From a checkpoint of a small mixture-of-experts model trained on Wikipedia: vocabulary 27345, 384 tanh GELU neurons an expert.
Below are experts of layer 4 (counted from 0) of a mixture-of-experts language model. Rows are named router (the router's row for the expert) and show model dimensions 64-127. Each number is 500 + 25 x the weight over its row's rms, rounded and kept within 0 to 999. Numbers have three digits each.
After each expert's rows: a language model's description of what the expert responds to. This comes from a sample of Wikipedia text that the model never trained on.

# expert 4
router:460500480515509522442489511527547490450513492521562510498533525503500543468503541515515464506513527474518494474527494497526522475499500492483495499520513499500503505505521454499534515483493500
Description: Line-initial list dashes in credits and track listings, plus capitalized name-opening pieces like Ar, San, Par, Mon and mid-word syllables.

# expert 6
router:507521530512493515498472528525485529453527488514533493478488512513477510509454514460469492501494517551491519554535520539510471519470456510485435477495527490480489531495526475489468497533475505
Description: Quantifiers, ordinals and possessives after the, a or his, such as one, two, several, other, first, same, 's.

# expert 7
router:477513510482514537474556497491507539488510514509484506453475510511519513464471451501499526468533477500507526528470494511476496470478431471507490514504504530533484547495487492499509485465558469
Description: Auxiliary verbs and time prepositions in biographies and sports narrative, such as was, were, been, during, before, for; also sports table headers.

# expert 21
router:502500501474485545490511518505476511463514501532501459477487553517505530512423485475514463463510481517498485552466516511534517542564492499483528516555471534535529502508492495501487477479537510
Description: Prepositions and conjunctions after verbs in life narratives, such as in, to, with, from, plus sentence-initial In or After.

# expert 12
router:501525493474507523490514485487516507479504459534547509472509505514472560454477425472461503542485524502493495488485454490558440499471510523498470484513519477539485496508528504472493510507519470
Description: Plural suffixes and common nouns after the or a, such as members, government, station, company, genres, containers.

# expert 16
router:507517517473498516461519485511491449503509477470505496427471545540473532464477487470497505461518487518509521515519517533535480498461458509442507501492549508521488509540501463522484500525519490
Description: Final pieces of names and titles right before infobox fields or equals-sign headings, such as species names, album titles, episode titles; also Me, You.

# expert 17
router:502484513525509497503482539527472493478523491534508502485472517510502504489484527443481486518509515455483530515486533488519532473453459540505453507510515494475479473526495426525472473484517500
Description: Line break tokens ending list items, table rows and paragraphs, plus section heading markers and infobox labels like Personal and Senior career.

# expert 28
router:490499487483475515438538530515519510507481476496486485443507527516505524503479481484485486483484528493515506506505487525548467499446513511476487514488475506495506471521513450506510506481503485
Description: Given names and surname pieces of people, often in cast lists, reviews and tables, such as Michael, David, Henderson, Ryan, Kim.

# expert 8
router:502508489516477523451532504463517502522498479501495469482494524473482525477454479472505497480456474537487524476503485576446510481511526524490546490492512549489484518507529456505492492464537469
Description: Pipe separators between cells of number-filled tables like sports statistics, plus semicolons after numbers or letters in lists.

# expert 31
router:476531523530489545453546520505495466518528490530507494471482524483511536512480494489492500478479524521493489524520529497503510492492490495486515526486513538523535529507501436442484518531509536
Description: Verbs and verb stems after to, he or was, such as moved, led, used, can, could, plus particles like up, out, down, due.

# expert 15
router:509474461532449557532519528521505472512500494514531527469564520543510518498488489504489488514508500521506512524522506556512558472488472516509484494505450515519542553522516510434521517510541505
Description: Slashes, brackets, LaTeX underscores and backslashes, byte pieces of Greek, CJK or emoji text, and parenthesized numbers in climate tables.

# expert 30
router:460486459486484540488517539523544482512524506521504479511519508536523532481519505474469457486499519483521486502530492556570523481504459506486452468515519509521525522516482453483531532480464470
Description: Single capitals or short uppercase chunks starting names and acronyms in sports draws and lists, such as S, KBE, CDC, IFPI.

# expert 11
router:458526511473528508472487537464490496488527506522499436475525490516497534480532503460471498490505541522504522513503492544517497491499474525501491460497545510520520502573529463481488474500496489
Description: Periods, commas and closing quotes fused to the word ending a clause or sentence, such as Albums., 2018,, only., beer,.

# expert 24
router:509509490481510513470518503481467531494541485485574499494510492530490527458518451467470456466534514512533485514493443519578511491499473538494481524470501510505522494519529531504501484503494521
Description: Title and domain words such as General, Department, Minister, Research, art, director, and their split stems such as cris, discip.

# expert 25
router:468502468470504510494521462510504505452493457506487514488487509553480521514489487464522474500488506537501492483499496518500464522504449528447493503501522523495541492527524480474496494510486467
Description: The word the or The opening noun phrases, plus directional and institutional name openers like North, South, Royal, National, University.

# expert 22
router:494504482527457525476512518484497520441487467541494490487516531514507523522501490492496452494489511526483485500482490523566489502491467501496479547506479506541498500518546492499504519462487513
Description: Short consonant-heavy pieces starting or inside rare names and words, such as b, K, St, Sh, as in Kilm-arn-ock, Minne-apolis.

# expert 9
router:496527503497509519495523513512520488477497498518494461510485533503537466475494450455498549483491525493512519490502450593482493462490506487499498523492549518525493522517536495491494536520493443
Description: Pipe separators in election and data tables, plus place-name starters and directions such as New, Fort, Los, north, •.

# expert 14
router:507493501458486523507542487486489502490504519519535489452501477508504540482412482511463490484539545498528503490477469537521516537421464492482502506486535510486475515523515448527519494479546488
Description: Digits, unit endings and colons in infobox data, coordinates and measurements, such as 2013, (2,533 ft), in), °E.

# expert 23
router:491524528520495525481539500525484504490526452515530437527500522505490483505513505508491515484527532559497497539494501512502492481532541525491484505503516534524516480567483499501483507510494476
Description: Small numbers, dashes and blanks filling cells of statistics tables, such as 0, 1, 82, —, N/A, and sentence-opening On.

# expert 20
router:500528490491458484478517492511523511483484461556512474487498539486494535487503488477444463511530520505539509555477514526485527455496513471502492500535508528485492444556527498462483502498490490
Description: Prepositions to, of, by, from, month names and dashes in date ranges, and middle initials in person names like Robert B.

# expert 26
router:439505480498549475503506520531521508472550471481497456503469534528501519498482495460485456452524504474508520483481494515537545475516491537522469488518500512481470464543508504488488493470526482
Description: Opening quotes and parentheses, (born, ==See, hyphens, and numbers after age or degrees, such as (age 94), "K.

# expert 0
router:488493479494494506505496514505521524469524470476516487474508517514482563512508505471436471495549498571538465514493485567552488508478493502486495484504533501524488490553504481534460506523480462
Description: Digit pieces inside numbers in census figures, vote tables and dates, plus count words such as million, five, ten, and %.

# expert 29
router:524526521494491528470489469536516491536523454520525503476563536543502498499490465470484519537534537521486532465547483516507519467483473455474491507484540498479501546509486519498475530484510524
Description: Nouns and suffixes in names of charts, states and music terms, like US, Billboard, State, Carolina, music, plus -ic, -ation.

# expert 1
router:480492501441499483502494519503505504479523494518507525450502522506528521469476536508460457484495480521524467501489539479539466502479493538484467495487498507468515498516474490477491511485528522
Description: Articles and pronouns opening a clause or noun phrase in running prose, such as a, it, which, who, this, often before was/is.

# expert 10
router:469507519497490528489461494470470520491526510537484496421476529500508509495529482482456449478516518519473520541473497531486507464501471514455530538477514496504529507487478490471523492502553500
Description: Infobox field labels such as Born:, Country:, by:, coordinate marks like ″N, plus of and commas inside place and title names.

# expert 13
router:510488463546469540478515521522519540487508498529482520524468558537480531486513495500504438502537549510491496506545523527463546504508486523489489512507500519484532487555502431502468459462500512
Description: Table cell separators and dashes in sports squads and results tables, plus as and short capitalized particles like de, Al, El, Le.

# expert 19
router:528475494503492513503533486527538506489530495502494501469541492503506508460463492473475502516541500524489515533509456561570502489427510521475489508480498514507494474530544477495504479519485449
Description: Nouns closing names of awards, leagues and parties, such as Cup, Award, League, Party, Year, plus team names and years in sports tables.

# expert 2
router:492526515484487533423503497460490526462495487505532484456446462482485480473486478530458482474487507557480525504497498525536512480466487507483468510521488524510496524530478441558526466496494469
Description: Conjunctions like and, but, so, also, reporting verbs like said, wrote, and heading equals signs such as == or ===.

# expert 5
router:470502484500531557522494508516467501489522526462521470460448505547484517513525513460482562480544542508484509511509507530486529516482463502445472524502504541490439475513552510505459526507505515
Description: Adjectives and participles before nouns, especially nationalities and ordinals, such as American, British, Romanian, first, former, known, established.

# expert 18
router:460514463469511539492557506508531469498520478501530519483505533522511526516471516469468498470490527524513510509512529480515567518433532526482489488500481520540487435526496450498513496515493456
Description: Vowel-heavy word pieces inside Spanish, Portuguese and Romance names in football and sports lists, such as Espino, Oviedo, Jiménez.

# expert 3
router:521483536493498560497485490553507475451552511540503537514516535499507509487448488516523480500494549480486495546518524512508503483468461525479493472478483508530543478511509488510477497482542494
Description: Prepositions like at, along, near and of in census and career text, plus inner syllable pieces of names and titles, such as Beck, row, ark.

# expert 27
router:533480518465530507504499485503505510450501471519495491463478558524509538453485496521474481455482537490547502534500512504468490469493453532504472524523509495509534514494488484466491483469534500
Description: Grammatical words and adverbs mid-clause in explanatory prose, such as be, than, because, such, often, and -ly endings.